Experts of a small language model.
Experts: 64 GELU neurons an expert, 4 picks a token, a softmax router.
Below are experts of layer 5 (counted from 0) of a mixture-of-experts language model. Rows are named router (the router's row for the expert), down (a neuron's output weights, with its number) and show model dimensions 0-159. Each number is 128 + 24 x the weight over its row's rms, rounded and kept within 0 to 255.
After each expert's rows: a language model's description of what the expert responds to. This comes from a sample of Wikipedia text that the model never trained on.

# expert 54
router [ 96 142 131 166 111 137 130 159 109 115  98 107 176 107 120 122 125  99 124 137  96 138  81 128 133  97 150 141 101 134 107 137 110  97 152 139 140 167 124 138 146 150 132 126  99 121 139 118  82 128 138 142 139 107  90 127 150 138 151 132 108 158 127 134  99 134 127 120 103 111 144 163 121 120 148  93 161 148 119 162 128 138 125 120 162 106 164  77 121 130 139 192 132 139 119 123 123 142 156  97 153  72 131 105 126 117 140 126 102 135  81  95 106 141 160 162 149 100 114 122  72 128 141 150 145  91  79 147 141 135 118 118 109 142 126 122  68 129 134 119 184 160 174 176 127 131 109 152 146 116  93 157  74 157  92 130 117 137 119 144]
down0 [100 168 102 135 119 180 127 162 122 131 144 140 139 130  90 120 129 166 138 105 109 179  70  91 149  87 146 123 111 180 121 125 159 109 159 106 151 127 119 120 109 110 136 117 158 127 170 122 147 117 121 130 121 128 135 153 118 148 101 176 139 128 122 127 188 132 107  99 133 101  99 112 123 162 135 112 159 144 114  95  81 149 126  97 131 112 116  91 102 143 101 134 111 134 168 141 136  76 124 123  86 122 122 162 137 179  87 101 113 101 145 106 139 121 139 134 129 105 172 149 132  98 134 137 112 116  99 124 122 139 139 122 160 130 162 148 139 104 143 155 105 136 118  84 127 151 191 184 117 116 117 120 151 101  93 131 117 116 134 125]
Description: Table header cells

# expert 62
router [121 123 143 140 149  94 137 151  88 153 155 105 152 119 174 118 113 147 131 116 134  93 115 143 117 121  82 134 120 139 121 178 131  84 128 118 141 141 108 128 119 136 158 132  79 131 156 124 143 135 114 168 130 104 111 138 126 128 109 119 181 122 123 169 104 181 168 124 115 119 155 135 161 123 142  93 150 142  69 153 100  74  99 128 149  96  94 106 164 117  63 125 147 147 112 109 109  71 108  87 191 120 134 145 142  88 140 113 129 116 118 132  92 152 124 153 173 125 150 144 158 107 156 158 149 127 141 104 108 144 124 107 141 140 119 147 111 115 116 113 150 125 125 159 147  85 102  89 141 150 128 133 124 127 152 110 114 116 141 139]
down0 [155 121 147 144 135 182 136 165 109 133 112 100 113 123 128 144 136 160 112 119 121 139 172 128 129 128 135 157 121 154 131 120 100 152 173 107 140 130 114 114 139 135 127 135 113 136 110  81 102 148 172 160 129 107 125 116 116 146 166  97 169 107  96 125 100 100 138 147 148 139 157 155 134  99 147 127 143 101 122 160 135 135 126 159 120 111 162 107 187 125 121 134 155 125 148 119 107 159 124 163 168  82 114  95 105 111 101  82 104 146  94 142  93 117 112 141 148 127 144  86  84 101  82 106 144 151 125 127 151 136 123 107 122 111  99 129 168 121 147 129 158 188 175  92 113  68 103 132  92 144 122 112 105 108 122 160  98 139 150 116]
Description: Place-name starts after prepositions

# expert 63
router [102 146 143 137 114 107 108 139 109 169 172 117 163 124 144  97  94 117  79  75 114 109 112 149 127 123 110  97 116 141  94 150 118  85 119 134 147 168 109 137  90 158 124 122 104 132 134 123  63 108 126 151 130 133 131 132 140 140 130 121 131 145 117 131 128 179 155 123 126  52 151 151 147 135 145 111 131 125 110 123 138 103 130 101 171 112 123 133 125 130 141 130 147 149 122 108 127 132 110 106 203  87  97 140 142 120 143 162 167 106  73 131  83 154 178 126 129 135 161 146 139 131 138 136 109 122 129  84 127 150 112 135 117 180 112 117  85 142  98 101 175 112 132 129 140  88 118 125 157 125  97 175 112 130 150 117 125 122 131 137]
down0 [160  93 132 123 123 107 129  96 154 140 137 123 137 118 156 122 154 117 134 142 110 108 149 101 113 107 151  70 133 133 162  98 114 158  95 129 144 157 153 117 140 121 125 154  96 144 126 124 176  91 163 150 132 127 123 119 138 124 107 112 124 125 131 165  96 183 125 108 154 115 118 119 115  65 135 124  88 123 141 129 111 142 141  59  97 110 128 129 168 126 185 143 107 115  89 124 142 162 112 139 112 133 172 146 141  83 106 121 104 149 132 124 120 126 117 109 107  97 161 165 146 122 111 154 120 139  86 188 117 144 110 162 158 132 125  99 160 107 179 173 151 117 125 164 120 127 138  83 100 144 119 147 156 121 157 144 110 130 109 133]
Description: Initials and abbreviation periods

# expert 31
router [132 120 139 139 149 120 117 151 129 127 157  95 136 144 139 141 117 115 115  93 112 111 124 161 135 121 120 151 161 134 109 164  80  70 131 150 160 134 124 144 114 131  91 139  94 181 164 137 137 156  94 158 146 121  98 123 141 159 114 142 175 148 123 139 114 161 172 106 124  90 129 132 177 120 127  74 170 147  94 153 129  96 128 121 174 105 112 136 150 118 116 123 136 157 110  57 122 110  97 127 176 121 134 125 133 116 141 128 155  94  83 133 125 132 133 148 159  85 146 139 117  96 128 144 150  90 137 106 111 127 113 110 133 181 125 132  90 114 124  97 126 137 135 139 145  90  82  92 135 157  98 152 102 121 150 115 117 128 168 140]
down0 [137 175 144 155 106 118 155 126 107 130 176 109 145  94 104 131 127 131 172 132 159 127 113 164 145 119 113 170 141  96 113 143 143 121 129  86 181 167  98 131 105 120 112  93 164 108 141 139 164 101 132  92 124 110  99 129 160 144 153 115 124 113 129 118 118 137 120 128 110  99 129 141 121  95 137 131 144 146  78 131 109 114 134 107 124 134  73 168 108  92  82 163 108 155 145 114 154 133  88 172 138 117 148 130 117 149 121 114 107 110 133 120  70  85 140 131 115 107 148  96 119 132 138 125 113 102 120 142 128 129 167  86  87  99 113 102 125 127 115 108 106 120 117 184 159 183 138  98  98 146 137 112 149 132 143 131 167 140 168 148]
Description: Numbers and regnal numerals

# expert 2
router [131 163 151 154 128  89  89 167 101 157 133 132 123 121 132  80 123 133 116 117 119 109  81 151 132 132 111 106 123 126 116 117 116  93 122 138 152 124 114 178 114 130 102 130 129 139 125 129  93 124 105 161 119 124  75 137 138 144 125 170 179 143 110 151 114 144 171 117 111 114 169 139 202 156 136  84 146 119 110 120 119 125 112 107 136 131 135 129  89 109 146 133 150 189 116 115 104 140 112 122 147 114 129 104 117 130 176 121 106 105  87 122 101 162 140 163 141 102 123 167  77 118 142 123 172 117 120 120  85 141 101 116  88 153 156 122  70 128 130 106 145 154 105 129 149 138 123 121 147 126 103 124  99 150 118 113 114 113 163 183]
down0 [136 154 134 119 130  59  86 126 133 149 125 132 149 115 120 139 111 130 128 134 146 130 121 129 124  89 149  99 127  89 135 172 138 165 124 120 164 159 129 122  93 112 109 132  83 106 114 134 143 147 107 143 135 118 112 120 153 134 101 108 151 158 161 165 182 110  98 142 163 121 177 147 160 118  92 134 123 131  66 153 115 112  78 135 120  93 120 126 144 176 155 115 121  82 159 133 114 101  92  87 117  95 184 105 134 109  83 165 135 135 115 116 105 157 138 132  99 108  92 144 127 178 133 134 128 126 131 139 107 121 138 159  91  87 144 157 124 141 147 115 126 157 142 126 138 125 112 144 173 106 135 114 116 146 132 109 109 109 104 166]
Description: Credit-list connectors

# expert 49
router [127 131 167 134 141 121  83 146 107 129 108 110 144 135 138 142  71 133 126 118 112 101 107 155 144 125 125 108 162 132 158 156 116 102 137 140 162 153 104 151  91 132 117 142 109 153 154 107  70 113 116 171 131 124 119 115 173 145 121 118 138 149 121 138 112 176 145  91  91  99 123 128 195 138 132  84 153 143 113 149 123 124 126 108 155 106 116 144 127 115 106 118 133 161  98  98 131 123  85 146 185  98  99 138 118 127 166 131 115 114  91 125 115 137 135 141 150  75 168 152 139 112 127 123 173 130 103  64 118 155 106  96 139 176 146 155 103 106 125 118 196 118 110 138 135 128  90 108 135 135 121 133 102 136 118 104 107 135 147 145]
down0 [147 106 102 130 101  67 170 119 152 124 155 147  91 119 134 168 149  92 141 119 127  67 166 126 142 124 120 126 124 136 115 115 146 140 134 182 136 122 180 165  97 115 124 154 129 126  77  94 141 133 161 179 148 138 181 110  89 115 101 133 112 173  99 133 136 151 152  89  94 122 122 119  91  97 156 101 103 145 119 123 153 150 152 100 164 142 111 102 121 107 118 161 161 147 121 104 152 131 149 117 140 134 120 151 114 146 150 140 151 119 116 140 135 104 133  89 138 165 135 179 129 120 103 131 126 157 147 108 142 107 121 138 167 113 140 100 109 105 140 144 101 160 133 150  98 132 163  82 113 106 137 119 139  87 157 128 117 127 150 136]
Description: Closing parentheses in lists

# expert 22
router [105 134 140 148 124 118 142 142 149 108 113 124 159 123 139 163  91  96 144 144  89 119 126 114 141 123 136 131 124 148 113 140 116 131 175 186 138 133 117 162 134 140  98 133 114 139 133  86  99 156 140 154 145 101  88 110 146 133 152 160 152 147  83 117 107 143 110 110 118 102 138 146 144 116 163  78 137 190 139 152 132 128 115 137 149 109 157 112 127  99 134 144 146 137 126  78 111 122 121 123 180 106 126  72 121  96 118 109 108 111 115  96 130 155 144 184 143 112 152 135 113 113 162 125 150  93  78 124 113 120 111 109 108 133 152 123  77 124 121  91 129 143 161 175 119  85  75 135 124 110 127 163  94 170 110 128  92 129 153 153]
down0 [103 124 156 101 132 147 141 170 107 132 100 141 121 117  95 128 144 118 176  90 119 160  68 108 156 120 125 103 113 149 111 138 144 167 181 131 119 102 131 127 109 130  86 122 130 103 129 115 143 130 118 152 160 143 113 142 118 141 147 192 123 105 147 126 131 100 164 130 165 134 133 125 114 159  80 148 150 115 143 126 150 119 114 143 118 121 160 118 138 138 174 133 104 143 136 124 122  80 174 142 122 136 112 122 104 110 137 109 139 125 113 167 101 108 137 111 115 105 133 157 150 110 117 125  71 145  81 126 159  93 128 135 100 159 135 145 137 142 116 162  89 180  95 146 135 133 132 114  97 122 153 176 102 155  61 123 128  90 139  88]
Description: Table totals and headings

# expert 4
router [126 166 136 161 105  99  88 126 107 169 122 123 147  99 120 110 138 146 122  58 134 130  92 135 106 126  66 104  95 142 124 144 107  69  96 133 166 125 106 137 125 164 140  99  95 155 155 122 124 130 135 178 131 126 126 142 176 148 120 150 161 135 108 114 108 148 153 117 117 128 172 168 147 159 121 112 142 117  68 113 124 115  92  80 145 139 118 125  87 122 133 138 128 144 106 125 137 115  99 141 139 115 140 146 131  93 143 108 120 103 116  85 119 143 129 149 146 111 168 156  94  72 124 146 136 122 103 123  89 180 131 111 113 128 123 136 126 148 133 102 131 162 149 136 141 124 112 141 156 135 118 117 120 183 129  90 137  95 140 161]
down0 [135 125 156 116 122 112 106  92 124 101  98 149 157 111 140 148 108 142 120 110 111 141 132 110 130 124 114 155 111 115 127 156 129 118 136  96 149 136 147 105 141 148 122  93 169 146 147  89 167 170 100 118 119 131 115 151 164 135 143 127 131 144  95 108 142 170 134 149 134  94 161 146 179 121  95 121 116 117 103 159 136  91 162 115 141 111 108 149 149  95 149  79 149  91 121 103 137 134 117 144 123 123 103 171 150 137 120 132  89 138 151 108 103 104 120 110 126 116 135 137 178 159 140 120 131 183 203  93 123 145 130  95 109 156  46 149 106 166 140 145 132  65 130 124 123  98 168 121 121 160 119 138 134  98 137 112 108 122 135 134]
Description: Article-opening verbs

# expert 19
router [104 153 170 164  92 126 132 155  73 149 141  96 124 109 186 107 107 121 145 118 136 152  91 154 122 120 100 110 101 127 121 131 111  86 107  94 154 179 117 125 131 146 136 107 102 144 138 153 108 163 104 171 117 109 103 115 119 136 137 140 129 116 111 158  97 178 174 152 104 134 167 121 176 132 119 112 145 118  68 167 119  92 107 125 153 138 118  78 135 109 126 131 125 172 105 113  89 125 125 110 142 133 131 107 143 109 139 102 154 142 107  91 119 128 161 168 143  88 124 140 142  78 137 151 165 109 125 101 150 130 106 140 127 143 146 154  98 127 105  96 129 142 143 128 140 134 120 104 164 140 151 136 115 163 124  82 146 122 141 156]
down0 [150 123 138  99 164 136 110 120  71 122 131 110 136 117 113 121 130  96 125 127  90 107  96 181 163 139 116 121 137 116  87 119  95 110 124 127  71 138 100 156 178  99 107  94 109 102 135 151 115 151 108 149 151 104 125 129  84 135 120 131 114 124 141 104 123 118 128 109 145 132 130 100 149  87 172 136 139 143 126 119 155 121 134 132  94 107 156  94 115  95 196 102 112 178 105 131 134 123 100 134  94 147 123 134 135 163 167 123 167 153 119 172 129 154 139 158 146 132 118 110 100 132 120 137 180  95 127 105 148 118 125 154 172 120 175 131 146 123 123 133 126 130 172 155 125 122 168 155 169 151 111 123 146  72 143 129 131 141 130 166]
Description: Word-initial stems after articles

# expert 44
router [ 78 141 125 142 117 151 133 158 108 152 114 114 191  94 131 104 130 112 101  59 119 114  86 130 140 110  98 111 195 136 128 132 106 124 136 155 138 130 123 153 108 172 144 147 111 127 126 115  79 147 116 152 158 103 140 133 146 152 124 111 143 135 126 144 101 165 137 147 141 101 166 153 191 140 123 118 157 170 103 141 137 117 120 125 139  95 126 147 128 103 115 130 131 146 116 118  97  95  78 123 169 102 105  82 131 108 152 120 132  99 108 112 121 121 121 128 146  86 131 132 116 124 130 147 139 111 140  93 112 146 103 107 123 153 123 163 117  98 168 121 184 137 118 152 154 126 124  84 126 149 113 177 119 122 167 105 117 138 179 143]
down0 [115  84 140 130  94 100 103 152 103 128  98 115 155 120 134 192 150 101 108  82 118 103  89 125 146 126  98  92 136 104 122 105 118 117 124 132 138 121 122 119  93 177 157 110 138 136 137 127 137 130 130 169 131 125 126 133 133 129 114 112  95 153  80 159  85 183 124  85 171 118 114 137 119  87 112 140  91 129 116 135 122 137 121 112 144  99 130 159 125  95 152 123 168 138  83 152 114  91 155 128 101 171 134 187 127 104 132 116 115 135 136  97 127 144 126 115 105 146 117 126 131 154 112 175 168 159 128 137 148 142 124 114 190 138 153 154 151  95  63 123 100 145 117 113 130 136 153 168 120 114 153 138 117 130 120 102 138 133 133  94]
Description: Prepositions after verbs

# expert 46
router [105 125 162 153 134 125 135 122 105 155 143 113 118 115 139 154 117 136 143 104 119  96 133 165 112 123 123 123 178 136 108 160 100 124 143 160 133 143 124 114 106 147  96 124 112 125 143 114 118 165 166 174 156 132 152 122 140 136 131 140 172 154 120 107  90 186 127 137 131 104 133 148 155 147 139  93 159 158 123 155 115  89 124 101 167  84 125 133  89  78 116 130 118 137 106  66 120 106  88 185 159 118 127  87 112 110 115 123 152  70 112 133 135 128 154 134 134  95 155 140 186 108 121 158 110 148 146 121 109 141 110  96  92 157 122 133 126 133 130 100 153 100 125 169 151 135 127  69 120 131 101 128 130 132 137  71 115 105 128 120]
down0 [123 116 144 149 103 131 141 127 134 143  96 115 179 115 131  95 163 110 145 145 105 108 158 139 101 161 176 108 134 101 130 102 123 108  80 138 158 174 127 110 138 110 145 129 135  58 176 105 104 122  75 109 158 122  89  68 131 132 136 121 155 138 157 163 131 131 112 115 120 134 193 102 131 154 136 161 128  80 119 127 109 101 121 140 138 172 119 122 111 123 121 175 133 143 147 126 111 162 129 152 135 135 149 114 132 112 137 172 120  97 149 102 140 135 125 128 107 139 128 141  82 161 110 115 148 116 105 127 109 118 136 143 160  96 104  91  81 129 124 137 178 125 131 139 135 157 105 111  98 149 118 115  83 143  89 136 128 116  98 149]
Description: Closing punctuation

# expert 37
router [137 130 151 125 121 127 135 135 110 130 169 108 174 127 128 150  97  95 113 112 105  95  94 155 109 105 132 133 102 139 153 170 112 115 174 147 140 131 107 177  98 133 152  98 141 139 137  64 105 136 143 133 148 134 114 151 157 137 105 154 153 149 100 167 127 124 151  80  95 104 137 149 129  99 159 111 135 157  89 127 130 113 137  68 118  85 167 133 132 117 114 136 156 134 106 129 111 127 100 139 156  82 105 146  90  87 145 110  82 112 107 142 132 155 142 128 170 103 132 140 137 130 132 135 149 133 132 118 151 150  84  98 115 158 115 149 120 107 171 118 167  94 135 164 129  77 114 134 159 106 109 151 142 124 137 109  84 132 163 142]
down0 [109 145 123 161 145 166 143 122 135 162 138 152 135 126 111 172  97 145 100 147 145 127  77 133 119 141 101  99 105  93 125 162 148 151 118  86 128 151 123 128 120 128 123 166 136 137 162 155 105 145 120 152 116 141 120 148 132 146 125  91 148 137 142 103 152 124 116  81 123 162 139 111 136 184 141 148 175 112 128 116 128 174 173 107 145 112 141 121 160 130 125 101  95  95 126 111 116 131 118  84 175 142 134 106  95 167  90 120  96 107 113 138 143 150 127 136 110 127 151 115  97 124 124 133  69 117 144 139 117 136 149 138  80 127 109  75 120 153 167  89 104 109 130  91 137 119 116 100 142  73 135 124 144 150 141 163  79 103  91 151]
Description: Word starts after punctuation

# expert 40
router [124 131 159 120 120 115 104 130  94 129  91  92 150  75 159 148 121  78 146  68 129 131 105 209 142 109 136 102 165 137 142 141  74  96 173 153 151 150 141 154 100 177 132 108 100 112 119 138 109 115 162 167 129 118 133 137 110 158 141 159 159 145 103 131 122 148 105 125 139  90 104 168 141 111 144 118 148 142 115 151 135  84 100 130 165 123 158 123 132 113 120 124 142 118  91  84  94 100 100 115 146 100 139 106  93 126 107 117 163 109 113 124 130 144 137 146 164  86 148 148 151 110 125 118 150 140 136  94 130 124 102 130 133 141 136 139 126 125 150 133 152 125 132 122 141  87 111  92 154 124 124 163 107 148 130 119 117 148 186 135]
down0 [131 115 132  99 160 158 101 107 133 139  95 151 117 109 141 152 111  96 136 127 106 124 113 123  63 160 140 168 129 145 103 146 138 128 150 162 130 110 157 121 109 157 109 162 164  96 115 116 137 130 104 174 119 112 149 152 149 108 116 159 178 123 169 138 138 125  92 145  95  83 165 160 141 143 148 137  93 100 148  97 105 115 129  97 116 125 154 156 116 117  81 133 122 129 122 157 134 179 128 148 152 162 108 105 164 158 149 144 108 108 138 161 118 142 118 110 120 113 100 122 119 138 154  73  99 159 153 128 132 139 126 104 195  69 102 133  97 115 119 130 132  89 128 120 135 134 123 117 174  98 122 107 111 163 130 159  93 129 128 139]
Description: Word-initial fragments

# expert 26
router [135 123 142 173 142 127 121 169 108 122 119 108 139 114 157 100 126 130 100  95  93  93 117 154 148 124 113 108 160 133 122 146 114 112 135 148 159 133 130 134  83 173 121 124  90 143 136 128 107 139 149 154 135 121 128 141 149 154 117 135 179 141 117 108 109 192 127 133 124  98 147 147 159 150 125  70 158 127  79 176 139  92 117 114 179 117 129 116 113 115 137 123 144 151 106 103  84 145  93 136 187  96 117 117 116 133 148 114 133 116  79 108 133 123 131 138 148  95 177 142 122 109 129 118 170 103 117  84  99 146 101 100 142 170 125 134  96 118 150 118 166 120 129 143 142 121  99  90 118 140 113 167 105 120 129 112 106 137 194 132]
down0 [134 190 125 129 101 106  97 141  97 136 144 149 131  83  96  77 162 125 125 124 132 127  97 161 129 166 122 103 145  87 144 111 179 137  93 167 166 113 126 150  85 149 149 164 130 174 112 131 144 138 170 139 120 112  90 102 130 127 115 145 148 117 139  91 110 116 131 131  90 107 118  88 130 149 109 134 121 119 130 112 162 110 138 110 116 152 129 145  92 141 126 151 136 171 142 112 160 141 125 147 145  68 144 158  95 163  94 114 113 101 134  92 118 125 128 101 178 143 141 148 131 122  84 133 129 118  79 130  81 154 120 127 147 144 131 160  98  91 144 148 161 123 130 154 136 138 171 151 101 128 125 137  81 130 106 124 139 111 126 138]
Description: Table cell separators

# expert 6
router [ 98 137 140 135 143 142 149 166 107 110 111 110 149 122 127 152 129 137 108 134 102  94 115 137 126 122 117 149 173 149 120 154 102 103 108 147 163 172 121 142 103 135 121 138 110 116 165 115 129 141 116 165 128 119 127 133 171 154 109 147 152 149 106 118 121 180 142 112 105 150 135 120 146 128  93  62 174 152 108 186 131 108 126 133 155  91 144  95 110 113 145 121 139 149 126  88 150 112 111 108 171 144 142 104 135 134 144  98 141 129 102  74 105 121 132 157 162  91 114 151  79  88 140 118 130  71 114  66 123 122 126  91 126 128 133 153  91 116 168 120 170 126 165 118 139  86 112  98 134 129  88 147 110 125 144 117 113 140 145 159]
down0 [130  99 139  90 114 134 119 147 119 109 109  83 136 145 136 139 149 143 103  86 129 107 138 158 135 124 105  79 100 169 159 161 118 132 159 142 132 132 122  87 123 155 174  97  96 142 129 102 117 106 154 138 161 122 142  76 154 133  98 129 157  99 104 148  94 123 113 125 131 147 136 123 142 132 134 142 140 131 148 157 117 105 142 122 145 119 158 120 167 164 121 150 191  92 162  92 102 102 125 154 144 155 169 125 135 100 116 162 102 128 112 117 160 152  95 108 145  84 150 133 175 184 135 120 105 129 182  87 100 139 123 179  83 132 132 123 128 135 105 165 130 120 130 131 133 121 129 155  94 122 133  84 138 117 108 104 105 128 108 126]
Description: Name endings in tables

# expert 58
router [125 127 161 124 131 117 135 153 135 117  79 105 125 123 148 129 132 117 121  80 117  95 107 149 156 116  93  94 187 146 158 127  73  95 154 135 140 160 117 167  93 186 130 136 113 148 148  92  98 145 144 160 142 119  99 124 158 167 117 134 196 146  88  98 109 156 130 128 130 121 140 120 153 120 120 121 195 140 107 179 143 107 111 106 167 136 161 102 115 118 136 127 142 131 114  99 113 140  75 124 157 115 149 129 108 125 131 111 133 117 129 100 135 142 117 146 143  82 150 156 121  53 109 120 140  98 130  99 127 140 105 125 129 148 135 138 103 109 175 124 156 119 123 131 145 118 120  95 134 120 121 148 107 123 123  86 103 123 143 149]
down0 [132 129 142 131 145 138 117 129 139 132 114 149 118 131 110 118  99  99 113 111 129 209 136 150 115 103 125 139 140  89 155 149 118 116  90 113 103 146  96 143 123 135 130 148 178 141 126 116 126 154 128 102 118 106 113 123 148 137 147  86 114 100 102 170 170 114 107 121 138 101  73 127 135 151 144 138 145 133 114 167 135 124  77 130 113 152 117 120 141  80 109 101 104 143 107 153 128 166 177 136 135 139 163 119 105  82 114 184 124 130 114 116 126 184 153  92 185 140 156 115  94 157  81 132  87 127 156 123 113 163 123 150 110 137 116 135 100 121 126 110 162 148 112 180 134 110 131 102 146 132 133  91 124 133 121 171 112 114 116  91]
Description: Suffixes and table pipes

# expert 59
router [128 127 132 136 124 113 125 134 100 101 111  91 112  95 137 130  96 127 128 106  97 123 133 139 126 114 130  96 148 141 120 115  95  93 159 147 156 137 121 135 104 141  64 136  96 130 172 150 136 163 159 163 130  75 120 120 159 154 118 170 125 163  96 148 115 176 139 129 122 128 136 135 204 131 143  94 153 176 122 147 117  89  93 128 165 119 135 106 101  95 137 129 132 142 144  97 113 130 115 117 159 147 152 148 139  96 163 108 126 130  81 108 133 136 137 142 168  56 118 147  96 113 133 164 154  91 128  81 128 123 109 129 122 134 129 140 109 120 119 110 153 152 183 122 158 108 108 110 142 140 127 136 128 140 143  66 117 146 128 145]
down0 [118 120 143 119 130 144 101 103  55 130 104 135 133 158 124 169 132 103 141 115 114 122 159  82 183 119 129 156 127 129 113 153 105 117 127 128 181 122  95 120 120 132 122 138 154 147 159 103  97 119 126 112 150 123 123 114 108 131 164 118 107 131 100 179 101 119 192 119 146 131 101 110  90 153 154  92 121 152 117 128 144 131  82  96 125 128 121 101 107 141 153 114  77 135 153 138  98 146 137 132 148 116 155 172 136 143 106 149 114 142 172  94 175 141 144 176 135 161 127 117 119 136 140 145 144 144 109 129 181  91 144  86  74 136 110 135 131 129  87 147 137  91  91 147 129 147 122 123 165 103 110 139 104 128 132 124 111 154 147 156]
Description: Year digit endings

# expert 11
router [ 88 126 165 143 117  76  71 148  83 131 124  99 165 138 139 123 107 137 134 139 125 116 140 156 126  79 105 116 123 139  97 163  96 114 142 140 172 141 103 129 102 118  96 112 110 174 172 133 123 159 140 145 158 112  92 120 153 111 125 148 163 145  99 127 125 154 174 107 109 132 150 147 148 151 125 102 144 186 127 147  88  93  95 117 135 122 161 105 101 136 117 167 140 169 131  99 111 104 110 153 182  91 121 153 131  95 134 102 156 115 116 120 110 152 147 137 147 127 147 153 119  82 136 181 133  92 121 124 116 125 113 127 107 130 109 165  80 139 127 100 119 122 157 141 110 124  68 133 154 120 115 126 135 118 144 110 120 125 126 139]
down0 [109 113 113 143 147 162 115 157 149 153 134 115 117 121 120 162 113 117 164 100 127 149 112 142  79 156 104 148 171 144 114 150 134  93 146 175 160 111 136 106 109 104  98 116 131 162 149 152 141  92 127 133 105 107 135 150 147 130 161  95 136 159 103 170 150 145 120 100 160 164 118 167 101  97 110 116 119 166  95 137 140 134 107  94 131 109 109 135 143 134 133 102 110 121 117 155 136  98 119  93 106 138 131 111  98 103 113 139 131 146 104 134 164 123 110 116 151 159  92 142 134 117 134 215 100 125 182 123 153 155 129 151 121 138  85  90 108 125 107 149 128 140 134 140 109  79 122 102 168 132 149 119 134 129 169 118 169  71 120 131]
Description: Title-start name pieces

# expert 32
router [127 132 129 139 145 117 119 169 113 126 125 109 144 121 151 111 109 126 133 108 111  77 106 174 127 142 116 131 131 141 137 143  98  82 147 136 136 127 101 154  93 117  92 118 107 152 175 106  89 153 127 173 168 125 120 127 146 148 110 125 159 140 137 119 121 170 145  95 101 101 123 146 171 102 158  69 115 167  64 144 105 122 128 121 154  98 145 137  99 124 119 124 164 178 136  99 103 103  89 166 153 116 109 129 100 120 151 113 136 102 110 131 118 134 156 155 176 118 142 157 131 102 125 102 151 126 108 113  96 149 121 105 124 163 124 150  86 134 130 115 163 104 112 163 139 115  98 113 160 143 108 153 139 106 174 107  85 153 159 145]
down0 [121 201 119 140 117  63 130 133  99 135 118 138 145 141 149 120 161 134 127 100 123 143 106 117 113 128 115  99 153 129 166 183 146 118 143 135 137 115 114 118 148 156 135 147 145 121 121 148 132 147  90  69 155 111 181 110 145 132 112 112 126 107 102 106 127 118 135 115 150 120 152 128 143 136 111 115 102 184 100 167 129 138  82 138 142 134 135 126  58 127  99 115 146 135 146  73  85 119 115 109 126 134 130 129 126 137 128  98 143 143 128  82 126 126 142 132 117 119 101 154 147 122 165 122 116  88 104 122 102 125 118 201 129  92 168 110 150 126 172 146  96 169 118 101 130 126 105 122 143 116 101 170 117 108 117 134 131 152 175 127]
Description: Name-initial pieces

# expert 56
router [143 142 152 115  98 140 138 144 109 118 166  80 150 105 134 117 113 100 106  90 115 113  91 132 130 120  92 107 173 149 136 163 103 142 162 189 166 148  88 153 141 144 122  79 122 192 129  93 132 110 131 145 126 122 101 131 127 141 111 154 167 146 122 122 106 130 125 127 119 135 135 151 112 139 146 114 148 169  99 146  90  97  83 101 151  84 152 136 168 126 105 155 153 170 123 122 134  97 108 144 136  95 109  99  85 123 138 106  92  96 125 125 128 133 123 128 156 106 167 145 136  78 140 135 144 128 132 142 152 143 108  85 140 150 130 173 133 109 158 123 174 105 116 159 128 124 129 109 107 107 110 161 115 145 151  80 115 125 152 131]
down0 [120 140 143 144 127 131 116 116 160 127  92 144 164 101 127 150 142 161 130 143  74 109 130 119 128 131 140 102  88 169 154  77 130 136 129  99 151  85 162  92 105 135  81 110  77 121 174 154 133 160 127 119 118 112 142 163  88 135 117 155 163 124 164 112 130 135 134  99 116 134 162 143 154 177 111 132 154 132 128  99 104 115 145 125 143 119 133 130 144  95  96 141 111  98 113 122 132 122 149 107 103 128 123  84 140  94  79 143 116 142 127 143 129 150 141 105  65 142 112 199 125 124 129 152  93 115 131 184 144 118 150 133  88 106 159 125 139 126 141 139  99 155 146 150 141 132  93 133  98  97 138 105 121 110 116 173 118  93 128 134]
Description: Inner word pieces

# expert 10
router [120 124 158 140 125 118 115 173 139 111 119  92 131 110 154 147 114 156 130 104 105 114 139 143 146 117  97 117 168 145  95 149 113  65 131 133 143 141 123 135 104 148  95 122  98 175 153 126 136 133 147 179 127 128 128 134 146 144 143 159 158 117 128 161 124 184 113 102 108 124 155 143 165 133 126  90 134 143  61 157 130 110 100 131 152 131 160 106 117 111 125 139 137 145 136 124  98 132  93  98 187 128 133 160 101 112 125 153 131 115 112  77 119 102 138 147 140 104 138 146 116  70 120 115 151 131 123 122 122 107 110  86 137 157 145 142  71 112 122 111 151 162 140 125 128  82 100  93 167 123 110 128  71 126 153 122 114 143 182 154]
down0 [127 136 101 104 132 130 129 107 136 116 149  93 131 161 163  95 149 123 138 162 132 133  91 131 152 163 131 148 129 146 162 100 100 128 149 102 117 128 101 128 128 118 144 136 151 161  91 138 152 131 163 113 140 155 177 174 121  98 131  55 115  98 113 127 139  81 116 166 149 102 122 126  95 137 101 137 104  52 134 123 116 164 114 142 122 124 110 115 152 168  82 147 154 116 126 144 123 113 107 123 124 102 109 123 113 176 120 130 100 124 151 128 113 166 137 122 128 141 126  86 163 152 111 119 187 142 152  93 175 133 129 102 111 129 116  94 171 129 134 149 109 158 118 111 121 115 142 171  98 128 135 148 163 101 142  99 153 129  88 143]
Description: Place and number pieces